config = dict(
    routed_scale=8.0,
    balance_loss=0.00298,
    num_attention_heads=4,
    norm_eps=1e-05,
    beta2=0.99,
    lr_head=0.00791,
    warmup_steps=200,
    max_steps=9130,
)
Below are experts of layer 4 (counted from 0) of a mixture-of-experts language model. Rows are named router (the router's row for the expert) and show model dimensions 64-127. Each number is 50 + 10 x the weight over its row's rms, rounded and kept within 0 to 99.
Before each expert's rows: a language model's description of what the expert responds to. This comes from a sample of Wikipedia text that the model never trained on.

# expert 32
Description: Verb endings completing a split verb stem, mainly ing and ed, also ized, ising, ating, as in ascending, devastating, assaulted.
router:50 73 64 65 41 51 50 42 57 70 57 44 54 36 89 62 42 50 32 50 40 50 54 59 39 56 47 49 59 43 45 52 48 45 49 43 52 43 71 41 59 60 30 45 54 33 51 52 39 57 61 53 48 52 50 57 49 62 47 34 55 50 47 53

# expert 26
Description: Early-middle pieces of technical or scientific words (ub in eubacteria, x in proximity, ust in crustaceans) and commas in lists.
router:40 56 47 63 67 49 45 53 59 28 54 48 58 52 43 59 32 48 46 69 46 33 54 62 59 44 59 50 50 47 49 44 57 47 42 45 48 64 62 49 61 49 51 53 47 52 25 56 59 50 46 44 40 58 43 51 42 65 53 58 46 52 65 43

# expert 19
Description: Modal verbs, to, not, and -ly adverb endings inside verb phrases: would, could, can, began, legally, hardly.
router:51 41 64 38 21 52 56 56 62 60 41 64 62 48 81 58 32 63 62 53 46 61 39 63 50 74 41 45 36 49 39 52 54 47 58 51 42 56 47 35 34 55 60 44 55 48 50 41 50 53 53 46 50 32 44 48 56 40 30 56 34 40 44 35

# expert 29
Description: Word pieces inside foreign personal and place names, such as My-k-ola, Abd-ullah, Sab-u, plus the before names and titles.
router:51 49 50 44 51 45 49 46 55 50 46 33 46 40 49 56 67 57 57 68 65 37 59 51 44 50 53 48 30 56 35 62 61 49 60 44 53 52 63 48 40 40 55 75 82 54 41 53 58 54 49 66 40 54 50 46 52 59 58 53 52 57 54 39

# expert 46
Description: Digits in match scores and results (2–1, 2-3), football club words like Rovers, Wanderers, country codes, and pieces of foreign names.
router:60 48 59 40 51 52 50 47 46 65 48 30 45 46 48 57 51 59 42 60 66 66 65 43 34 50 55 34 46 33 44 53 48 29 58 70 41 46 54 43 41 39 61 37 33 48 69 36 40 57 52 62 53 48 68 37 62 43 60 25 45 60 45 48

# expert 39
Description: Opening quote marks before titles or quoted speech, such as "The Paper Boat", plus name prefixes like Mc, De and Van.
router:59 56 44 47 59 31 45 36 42 45 58 47 46 50 47 46 56 51 48 36 37 42 64 47 55 44 62 46 41 55 51 37 63 37 35 40 59 50 50 59 53 41 35 48 32 50 63 58 43 36 47 55 31 61 49 57 65 23 44 38 37 58 50 40

# expert 53
Description: Main verbs right after a subject in narrative prose, such as stated, wrote, declared, supported, returned, and the w piece of wore.
router:48 52 59 43 54 52 56 56 54 64 38 43 60 43 56 63 32 61 40 46 41 56 58 51 55 59 41 52 49 49 40 44 43 61 40 38 51 50 65 40 46 56 42 41 41 44 48 35 31 57 33 49 48 50 50 52 60 67 41 33 48 66 42 49

# expert 33
Description: Short pieces near the start of words, such as ec in Pentecostal and anecdote, qu in antiquary, and zeros in table cells.
router:35 40 58 54 56 41 53 40 59 50 51 61 50 45 40 71 55 32 50 66 58 56 41 66 65 59 44 46 49 49 63 21 47 36 54 39 41 64 66 37 51 39 56 52 40 29 46 49 51 43 52 53 44 46 44 38 39 59 50 56 41 51 42 46

# expert 63
Description: Commas after town names before a state or country, and direction words such as northern or eastern before place names.
router:63 59 50 57 57 50 53 31 31 70 57 59 52 59 60 52 55 67 41 51 54 76 37 49 42 52 49 70 57 35 47 56 40 59 50 55 59 49 57 55 41 49 62 49 52 60 46 72 29 35 64 59 35 65 46 40 53 35 66 54 46 59 50 49

# expert 60
Description: Colons after infobox or list labels like Coordinates:, Directed by:, Successor:, plus arrows and line-ending punctuation in lists.
router:52 61 42 41 45 26 36 52 43 58 62 34 47 64 59 55 59 58 58 31 35 68 52 41 52 57 50 73 48 52 55 47 41 46 41 61 66 54 56 62 33 47 54 45 46 55 59 64 63 44 48 66 47 53 53 56 63 47 51 53 62 54 58 59

# expert 41
Description: Descriptive words in biography leads and infobox lines, such as known in "professionally known as", well-preserved, ft elevations, first, and English footballer.
router:58 45 68 38 65 53 51 36 43 56 49 57 61 32 59 55 51 48 44 45 46 58 47 65 49 55 46 56 45 34 50 41 39 36 58 37 54 54 39 57 43 45 76 39 46 57 51 58 51 59 66 57 53 63 63 49 58 45 59 56 46 49 52 49

# expert 30
Description: Inner pieces of foreign or unusual names (Nare-nd-ra, Aru-nd-el, Ota-ib-i), plus same in the same month.
router:75 47 49 50 45 55 43 45 48 59 43 38 33 30 27 64 68 59 53 56 51 50 45 41 38 52 59 45 49 54 58 46 43 63 47 41 54 34 41 62 35 46 53 42 58 28 66 48 64 61 47 72 47 63 46 39 41 40 58 52 55 65 44 60

# expert 50
Description: Second piece of a word right after a one- or two-letter start like t, f, h: un in tuner, ever in fever, ugg in smuggle.
router:43 57 58 65 46 73 62 45 52 39 65 64 54 51 50 43 27 37 44 50 26 40 57 54 49 57 45 42 57 46 55 55 42 45 44 51 34 64 50 50 61 51 60 51 58 54 25 49 75 51 48 35 53 51 44 49 38 42 31 68 45 41 54 49

# expert 8
Description: Pieces inside Latin species, genus and family names in taxonomy lists and infoboxes, such as idae, aceae, atus, ensis, ii.
router:48 48 45 47 45 55 46 42 56 77 48 43 70 41 41 44 61 51 46 44 58 59 70 64 50 65 39 41 72 57 65 54 43 62 32 51 48 43 49 49 49 58 61 46 69 52 55 37 51 61 65 43 37 48 43 37 76 42 38 51 50 58 46 59

# expert 11
Description: Header words and blank cells in election, sports and awards tables, such as election, Votes, %, Pld, Title, and Source(s).
router:30 62 66 52 47 49 35 51 42 50 45 52 33 60 45 56 49 68 39 36 68 41 43 57 54 53 54 46 61 52 53 35 49 65 60 49 48 69 34 35 52 27 25 58 30 49 66 48 35 37 41 44 28 51 60 50 46 52 45 32 52 48 45 48

# expert 15
Description: Capitalized institution nouns, mostly military, such as War in World War, Army, Division and Force, plus League, Railway and River.
router:45 59 58 67 56 54 42 45 53 65 70 31 49 54 45 42 55 22 40 44 48 53 40 62 43 51 56 65 45 59 52 43 41 60 59 49 49 35 52 46 58 49 44 43 64 47 42 55 57 71 56 43 37 53 47 50 47 39 44 43 55 52 45 27

# expert 61
Description: Periods after name initials (Robert E. Hogaboom) and of in titles like Bachelor of Arts, Coat of arms, Minister of.
router:55 40 56 43 66 43 51 56 45 62 43 56 47 31 40 44 68 59 44 56 48 29 62 32 39 47 76 46 50 57 42 49 51 42 48 52 61 32 58 37 60 37 47 54 59 48 47 64 42 54 43 52 53 70 54 62 44 65 59 47 55 58 55 45

# expert 35
Description: Capitalized acronym pieces and institution words, such as NME, NMR, FDA, BBC, University, Ministry, and year prefixes like 198 and 200.
router:60 47 66 66 57 25 38 57 41 58 62 50 56 58 43 45 47 54 37 39 63 48 43 63 39 57 60 59 51 54 43 40 57 53 65 35 40 44 64 52 55 44 76 45 45 55 48 47 48 47 41 52 47 54 24 56 58 42 53 54 60 59 49 31

# expert 20
Description: First piece of a word split into fragments, often a consonant cluster: st, h, p, res, ab, conf, as in st-orm, res-olve.
router:40 48 40 65 49 76 43 48 60 39 37 53 57 45 52 83 54 43 57 53 39 62 53 53 66 37 35 46 48 35 39 49 46 56 63 32 40 61 44 50 52 44 42 48 58 39 55 43 40 46 38 40 29 55 41 33 49 40 52 58 49 41 36 48

# expert 28
Description: Pieces inside scientific notation, units and formulas (^{, /s, pc, InChI numbers), score dashes, and Greek letter endings like Ph-i.
router:59 50 31 60 54 48 37 63 47 44 45 79 55 47 26 41 52 56 53 65 48 47 60 56 38 49 59 51 43 31 34 62 43 53 61 63 63 38 55 35 66 37 72 52 59 54 38 45 69 45 47 57 61 47 56 47 53 61 30 60 49 46 35 39

# expert 0
Description: Label words in stats and election tables or infobox lines, such as place, Density, Turnout, Pts, Seats before.
router:48 60 43 37 52 50 48 62 40 52 38 41 47 41 62 61 48 70 45 51 57 60 56 58 39 39 58 37 45 56 40 52 61 66 48 46 51 39 42 48 53 69 39 55 31 40 53 30 55 41 50 52 55 43 59 56 57 70 37 46 41 41 57 61

# expert 45
Description: Final pieces of European place and personal names, often French, Romanian or Polish, such as Amiens, Bayreuth, Dutchess, Stonewall.
router:32 50 56 60 75 58 58 46 51 54 59 18 52 51 26 57 51 40 46 44 68 57 58 54 62 46 47 49 63 63 57 37 37 47 32 49 46 60 40 66 62 44 43 41 47 64 62 46 45 66 49 65 38 56 52 54 43 59 54 36 50 69 43 50

# expert 52
Description: Closing pieces ending words, often foreign place and team names (Droyls-den, Kongs-ving-er, Kalining-rad), plus endings like -ing, -and, and order, instead.
router:55 69 60 61 51 51 22 38 47 49 70 48 49 43 39 59 55 43 35 48 50 37 61 43 46 64 56 47 59 62 45 59 35 57 57 63 49 39 49 53 59 41 51 46 52 59 59 53 41 63 38 65 65 53 51 54 52 54 41 35 52 50 47 57

# expert 24
Description: First pieces of words after was, a, the, such as m in moot or migrant, un, r, plus more, less, born, died.
router:46 59 45 52 49 53 54 54 52 41 36 49 51 58 70 46 49 39 54 70 51 66 51 56 43 28 49 49 56 50 37 43 66 32 62 36 44 66 38 42 55 29 50 52 31 54 60 49 59 49 47 42 44 51 39 36 60 50 51 59 34 32 49 39

# expert 56
Description: Digits in dates, coordinates and vote counts in infoboxes, and field headers such as Personal details, Chess career, Location, Geography.
router:49 30 46 54 54 45 29 46 40 62 53 48 53 59 56 48 39 67 62 33 59 50 56 46 46 48 48 66 59 47 45 61 60 59 34 66 40 38 71 53 50 64 67 50 40 36 57 64 41 52 38 41 54 54 64 46 64 66 57 41 75 46 51 57

# expert 7
Description: Pipe separators in wiki tables, especially in header rows after words like Year, Votes, Candidate, plus section words like See, Cast.
router:55 49 47 57 38 45 47 58 36 57 53 62 57 64 42 38 56 56 46 38 73 43 46 49 44 41 49 68 40 47 50 43 47 39 51 38 51 58 63 66 61 56 59 44 49 77 54 78 53 45 47 42 43 63 53 47 61 39 55 36 51 50 50 41

# expert 6
Description: Commas after a noun or relative pronoun in running prose, setting off clauses like which, upon learning; also led, succeeded.
router:58 69 50 47 45 44 56 46 41 63 49 51 43 58 61 36 54 59 34 68 44 61 46 47 41 53 52 44 33 39 52 58 75 53 63 37 54 47 48 44 42 39 52 39 63 43 66 56 34 38 55 45 46 54 54 62 44 33 55 71 52 53 57 36

# expert 34
Description: Middle pieces of proper names after an initial capital letter, especially surnames and places: L-ons-dale, L-us-combe, Al W-ak-rah, St. Louis.
router:39 49 54 47 54 70 44 57 65 34 63 52 47 56 43 33 76 52 43 43 57 37 60 48 42 45 36 43 49 55 41 65 57 43 35 45 62 49 57 45 54 59 54 50 45 38 41 52 38 38 49 62 68 64 49 64 50 47 48 54 51 47 50 45

# expert 58
Description: Suffixes and nouns for social, political or institutional concepts, like -ity, -ation, -ism, -hood, community, rights, economy, often after social or political.
router:53 48 56 66 52 54 51 50 45 54 29 39 58 48 71 67 38 40 43 42 50 54 39 51 44 60 45 53 55 26 60 51 54 65 54 19 50 55 54 49 74 46 60 56 60 52 54 39 54 65 43 21 36 41 42 47 32 53 45 62 48 46 50 60

# expert 14
Description: En dashes joining paired names or ranges (Win–loss, Guillain–Barré) and bare spaces before numbers, plus some scientific nouns like mole, spect.
router:67 57 34 66 46 42 59 66 49 61 47 41 49 39 50 54 44 53 49 61 64 58 40 67 34 28 55 50 59 64 50 38 46 55 56 49 55 50 47 55 67 53 55 64 61 55 71 29 50 60 61 59 57 60 43 49 54 48 44 59 42 65 51 58

# expert 17
Description: The may in disambiguation lines like "X may refer to", plus quantifiers and adjectives such as other, many, local, Roman, and section markers.
router:40 48 42 41 64 41 35 63 54 47 53 28 53 31 38 35 50 43 36 45 56 51 44 49 51 58 62 55 45 52 53 31 37 51 46 50 57 34 64 55 56 41 59 51 58 59 42 57 47 48 46 49 40 57 54 65 56 56 54 37 53 61 65 55

# expert 51
Description: Prepositions after a noun or comparative, mainly of after abstract nouns, and than after more or rather, plus for, over, between.
router:63 69 39 68 46 38 55 44 42 58 47 42 46 48 60 53 60 55 46 53 39 66 45 59 36 46 62 55 34 61 55 48 54 56 62 48 53 37 59 30 50 36 51 27 66 42 69 52 57 43 44 50 30 50 46 42 56 35 56 39 46 42 57 55

# expert 27
Description: Middle and final pieces of proper names in sports rosters and place names, such as -chester, -wick, Tash-k-ent, Torqu-ay.
router:55 47 60 68 34 64 44 54 73 40 50 44 58 39 61 49 51 49 44 58 49 47 62 57 51 49 64 43 52 44 50 52 42 43 59 47 73 56 56 36 46 67 54 48 54 44 53 51 41 58 67 53 45 44 40 56 66 45 50 41 44 53 45 47

# expert 13
Description: Last words or suffixes of proper names and fixed phrases: City, University, Racing, Rovers, Smithsonian, Köppen climate, invasive.
router:54 47 42 66 53 46 40 45 49 49 53 53 51 42 40 57 50 42 21 34 58 59 58 65 51 46 45 58 67 57 49 53 47 59 49 69 63 40 51 50 53 35 63 48 53 51 78 31 42 49 55 66 35 45 49 40 55 42 48 29 48 58 55 68

# expert 38
Description: Line-start hyphens and bullet dots opening infobox fields such as Total, Density, Coordinates, First air date, plus field words like land, date.
router:30 39 39 51 41 54 65 61 51 40 57 52 57 55 57 40 38 69 57 53 32 41 49 44 43 53 46 56 65 42 42 28 35 62 61 50 47 66 33 60 59 42 50 52 48 40 44 50 63 59 53 51 52 60 58 49 42 46 42 65 60 56 38 53

# expert 42
Description: Closing pieces of scientific, Latin or surname words like cardiovasc-ular, vittic-oll-is, Antiky-ther-a, plus brackets in chemical or LaTeX formulas.
router:60 40 39 64 46 67 55 56 56 53 66 43 44 30 54 55 52 51 37 53 45 59 55 58 32 50 57 47 75 60 59 45 49 61 40 54 58 56 56 53 60 30 44 41 60 54 76 34 54 62 40 60 50 36 31 37 67 47 44 48 41 44 56 56

# expert 57
Description: Second pieces of words after an initial consonant piece such as d, p or st, such as d-as in German, emb-ez-zlement, ob-struct-ions.
router:32 45 59 70 43 62 45 53 46 31 57 72 47 41 46 38 39 42 48 61 45 36 49 53 62 45 45 49 66 40 50 53 53 57 54 60 57 50 41 49 59 54 63 55 52 38 48 54 62 42 45 37 57 69 27 53 43 55 54 55 47 60 55 35

# expert 59
Description: Short letter pieces in the middle of words, such as the l in iconoclast and theoclate, til in Utilization, and itor in Solicitor.
router:42 61 58 57 65 46 58 57 53 50 53 40 34 30 51 47 49 56 43 54 38 35 53 54 60 37 58 48 53 44 61 62 37 49 42 50 63 36 41 53 60 48 52 59 48 41 31 48 65 39 58 36 37 57 48 43 37 53 68 48 38 54 46 52

# expert 23
Description: Month names and day numbers in dates and schedule tables, such as November 24 and In May, plus sentence-final periods and split Polish letters.
router:57 60 44 42 32 38 46 37 51 47 54 44 39 61 51 60 63 58 46 50 56 24 55 50 49 42 61 52 63 55 25 39 61 33 49 47 49 25 46 53 56 47 39 42 46 43 68 48 49 48 57 50 35 42 51 64 59 44 60 46 58 45 33 47

# expert 47
Description: Line breaks and list dashes starting infobox fields, such as "- Country:", "- Location", "- Names:", plus identifier values and section markers.
router:45 39 38 37 40 50 44 51 32 70 49 51 56 47 40 24 34 58 45 59 38 57 51 37 47 52 52 51 36 44 41 51 53 60 44 50 48 49 53 52 61 41 59 41 29 33 42 50 47 61 40 51 64 68 59 39 45 54 42 33 58 60 39 42

# expert 4
Description: Prepositions following a verb or adjective that governs them, mostly in, on, with, about, as in focuses on, instrumental in, concerns about.
router:50 64 51 53 43 36 59 50 49 50 39 68 52 64 59 51 32 51 47 51 46 37 54 41 49 59 51 50 23 43 55 42 62 47 63 58 41 44 74 61 41 39 40 32 59 51 55 43 44 47 53 61 31 47 43 44 62 50 46 37 43 45 61 56

# expert 18
Description: En dashes and year pieces in date ranges like 2024–25, 1963–2005, mostly in sports career tables, honours and lists.
router:54 48 35 47 51 32 51 47 53 48 50 57 42 52 42 45 58 43 45 41 59 58 40 45 50 59 75 45 44 44 43 55 47 48 53 44 39 53 57 27 43 34 63 53 54 26 50 67 56 59 50 52 51 61 53 49 54 39 53 37 39 61 61 53

# expert 10
Description: Space after month names before the day number (September 4), plus inner pieces of foreign or technical words like Strat-ig-raphy, flex-u-osa, virt-u-oso.
router:62 44 54 48 44 56 50 50 62 65 42 47 38 61 57 52 46 40 49 47 79 51 30 72 62 43 51 60 58 63 71 28 70 55 39 50 43 42 36 28 40 49 38 54 59 44 65 35 47 57 57 56 40 48 61 51 51 52 51 46 55 66 43 52

# expert 43
Description: Clause- and phrase-linking words: that, for, at, because, near, across, where, often before the, a, or a pronoun.
router:69 59 50 46 51 49 51 44 52 52 40 48 42 60 56 70 52 56 57 46 65 67 51 54 42 76 68 58 54 58 65 47 37 51 48 56 59 57 46 34 59 58 36 43 57 50 33 43 46 54 59 56 39 53 43 58 60 65 50 58 51 49 52 34

# expert 40
Description: Name pieces after a capital letter in sports rosters, transfer and results tables (N-um-ancia, Z-amp-ieri, Cal State), plus table pipes and spaces.
router:37 46 56 31 73 54 50 56 55 50 57 42 31 49 29 37 52 36 40 53 59 31 37 35 63 44 42 35 54 75 51 65 45 45 31 51 57 43 29 44 45 41 48 64 42 45 35 51 48 44 46 47 45 50 41 53 46 74 59 55 62 45 68 60

# expert 31
Description: Letter pieces inside foreign place names like Norrköping, and the before dates or events in sports schedules and seasons.
router:64 32 57 45 49 64 35 33 59 48 54 48 40 56 44 57 63 70 39 43 62 46 39 61 46 55 49 58 43 59 40 65 57 54 35 63 58 60 42 45 41 43 47 46 41 24 55 58 40 26 54 71 59 24 42 53 50 29 51 54 63 56 54 35

# expert 25
Description: Markdown table divider rows, plus prepositions in sports careers like under-21, on loan for, signed against, won.
router:63 69 40 45 63 47 47 58 53 38 49 37 63 48 61 64 43 52 53 43 61 41 63 48 56 46 59 47 24 69 61 56 51 40 53 48 49 47 50 58 55 56 40 37 40 46 56 52 33 56 46 56 52 45 60 57 47 63 42 49 39 57 44 39

# expert 16
Description: Opening pieces of split words (as-ym-metric, f-racture, mess-aging), table cell pipes, and common nouns or will after a/the.
router:28 35 46 47 63 38 52 47 64 47 41 30 49 45 43 45 59 54 43 41 55 58 40 55 36 60 35 47 52 41 51 22 57 61 55 43 56 51 19 27 39 53 45 39 43 51 51 43 41 66 55 47 46 45 48 59 60 45 37 63 49 55 46 49

# expert 44
Description: Possessive and contracted 's after names and nouns (bachelor's degree, Women's, There's), plus whose, its, and table pipe separators.
router:57 53 56 42 35 38 33 57 45 55 43 47 56 47 44 55 56 55 41 44 45 49 54 43 44 54 56 51 46 47 40 48 45 55 62 68 78 39 46 40 62 47 76 69 54 39 63 47 41 55 55 47 59 45 48 48 39 53 32 56 56 45 50 55

# expert 49
Description: Middle or final pieces of foreign, often German or South Asian, names and words: Flugzeugwerke, Bombay, Wolverhampton, Hargitay.
router:45 53 61 67 55 56 50 41 38 64 68 54 59 36 60 65 60 47 51 50 58 45 55 45 60 48 63 66 45 62 38 31 45 62 54 50 55 42 38 35 51 57 54 58 75 61 56 32 54 48 34 57 56 32 49 52 43 52 54 23 43 52 33 63

# expert 5
Description: Sentence-ending periods and the capitalized words that open the next sentence, such as The, This, His, It, also The in titles.
router:57 55 39 39 52 16 37 50 36 69 24 41 46 53 49 45 47 50 50 43 55 55 48 32 23 57 43 59 55 53 44 51 45 52 67 55 46 50 55 48 48 61 51 42 67 58 52 63 50 61 59 46 48 55 58 54 55 42 58 54 57 51 33 41

# expert 22
Description: Cells and abbreviations in sports statistics tables and result lists, such as NC, W, MPG, A/H markers and row-ending pipes.
router:38 57 40 49 59 37 52 40 61 56 32 40 68 53 46 38 48 61 39 62 51 42 39 61 40 64 49 49 49 43 58 52 47 62 55 47 50 59 26 46 40 49 43 51 51 42 63 40 59 51 55 53 46 41 38 77 37 41 42 44 43 53 47 56

# expert 21
Description: Space or number token after in, to or from, mostly years and age ranges in census demographics, such as 18 to 24.
router:48 36 32 51 49 34 58 44 50 60 59 57 39 55 41 64 62 45 53 52 56 49 41 57 49 45 53 40 56 65 59 47 40 64 50 50 62 40 49 40 51 38 49 47 36 33 48 53 41 57 59 60 54 54 59 46 64 60 34 61 58 47 51 56

# expert 48
Description: First pieces of place and proper names (Phnom Pen-h, Marl-ins), Marine in military unit names like 3rd Marine Division, and taxobox Binomial.
router:48 44 27 26 52 45 46 57 43 46 39 27 61 45 29 56 55 52 38 56 55 45 73 65 40 57 58 52 48 48 39 51 44 39 59 57 58 37 39 46 50 45 47 38 56 62 55 57 53 55 39 49 64 73 56 52 53 55 42 48 45 59 45 45

# expert 36
Description: Space tokens before numbers in table cells, and abstract nouns after his or her, such as success, addition, ability, policy.
router:37 63 37 44 47 48 48 47 48 68 50 39 44 45 42 48 55 55 50 47 64 22 65 56 57 43 58 52 53 58 57 44 57 49 42 45 50 46 55 38 37 47 35 54 43 41 45 48 46 44 47 50 34 42 68 59 48 54 60 35 57 52 62 36

# expert 55
Description: Field labels in infobox lists and first letters inside parentheses: Born, Died, Genres, Sport, Phylum, Spouse.
router:52 61 45 48 39 30 62 35 50 51 42 57 45 53 63 42 75 36 48 46 39 60 64 47 58 48 51 50 59 31 41 64 56 72 51 51 43 46 44 56 68 47 59 47 39 40 40 51 60 59 38 50 35 69 61 45 43 53 56 42 63 51 55 48

# expert 1
Description: Mostly the before a noun in ordinary prose, plus sports table headings like Career total, Results by round, Win, Loss.
router:35 56 47 36 53 42 57 56 42 68 41 32 53 42 39 52 51 59 57 48 46 50 50 51 41 54 61 34 55 54 48 47 58 68 61 51 57 49 46 66 38 53 48 33 65 49 51 53 52 56 37 68 54 43 39 62 61 53 43 45 48 49 54 55

# expert 9
Description: The adverbs there and here, including legal thereof and therein, plus some name and station tokens after in or of.
router:58 70 59 50 44 44 55 44 49 58 55 41 62 42 48 58 57 43 48 49 52 53 55 61 34 39 47 36 45 53 58 47 31 65 69 40 45 31 46 43 54 44 50 34 54 38 64 49 38 63 50 52 50 59 54 56 52 47 38 43 51 62 39 47

# expert 54
Description: Digits at the start of table cells or list lines, such as 800 metres, February 21, years like 2000 in club careers.
router:54 60 35 34 39 48 40 45 49 72 50 50 49 39 55 52 50 66 52 36 75 49 63 46 58 37 48 41 54 66 49 64 58 46 58 47 43 38 37 51 46 50 60 43 47 45 62 45 47 61 44 53 51 36 65 56 58 44 63 43 39 42 56 43

# expert 12
Description: Music vocabulary in song and album articles (Music video, vocals, Billboard, singer), plus born in biographical parentheses like (born 1986).
router:56 58 39 41 36 45 56 50 36 49 51 49 41 21 40 50 54 39 54 51 62 62 53 44 43 55 33 55 51 54 47 46 47 62 58 41 48 37 24 64 46 39 62 49 28 41 66 40 45 80 42 55 40 51 53 54 49 58 49 36 48 60 50 60

# expert 3
Description: First token or piece inside table cells after a pipe, especially minor-planet provisional designations and scores, such as 2009 BL, 2000 SW, 0.
router:61 58 47 28 56 45 50 48 55 61 59 68 53 47 31 35 40 62 56 46 26 55 55 47 36 68 61 47 50 56 61 53 38 46 58 63 48 35 47 43 36 45 66 59 43 52 41 33 67 41 59 44 62 56 44 49 50 29 45 46 53 54 70 66

# expert 2
Description: Last piece of a multi-piece word, usually an adjective or noun suffix: ive, ative, atory, ous, ison, plus the S of U.S.
router:37 54 40 61 51 60 54 54 52 46 59 75 60 63 62 49 40 35 34 56 54 47 55 55 57 49 51 72 62 44 56 58 52 59 62 65 55 47 56 38 55 44 54 60 60 41 52 47 68 42 44 51 40 52 51 52 35 60 60 49 50 56 47 56

# expert 37
Description: Occupation and role nouns and agent suffixes: politician, director, footballer, Economist, medalist, consumers, actress.
router:51 51 57 56 53 68 42 43 30 68 50 50 51 44 64 52 30 43 50 49 34 41 35 69 50 48 46 49 56 39 66 38 48 68 50 44 48 56 48 40 45 65 52 48 51 57 69 48 57 47 46 39 40 39 27 44 32 54 55 31 47 56 54 52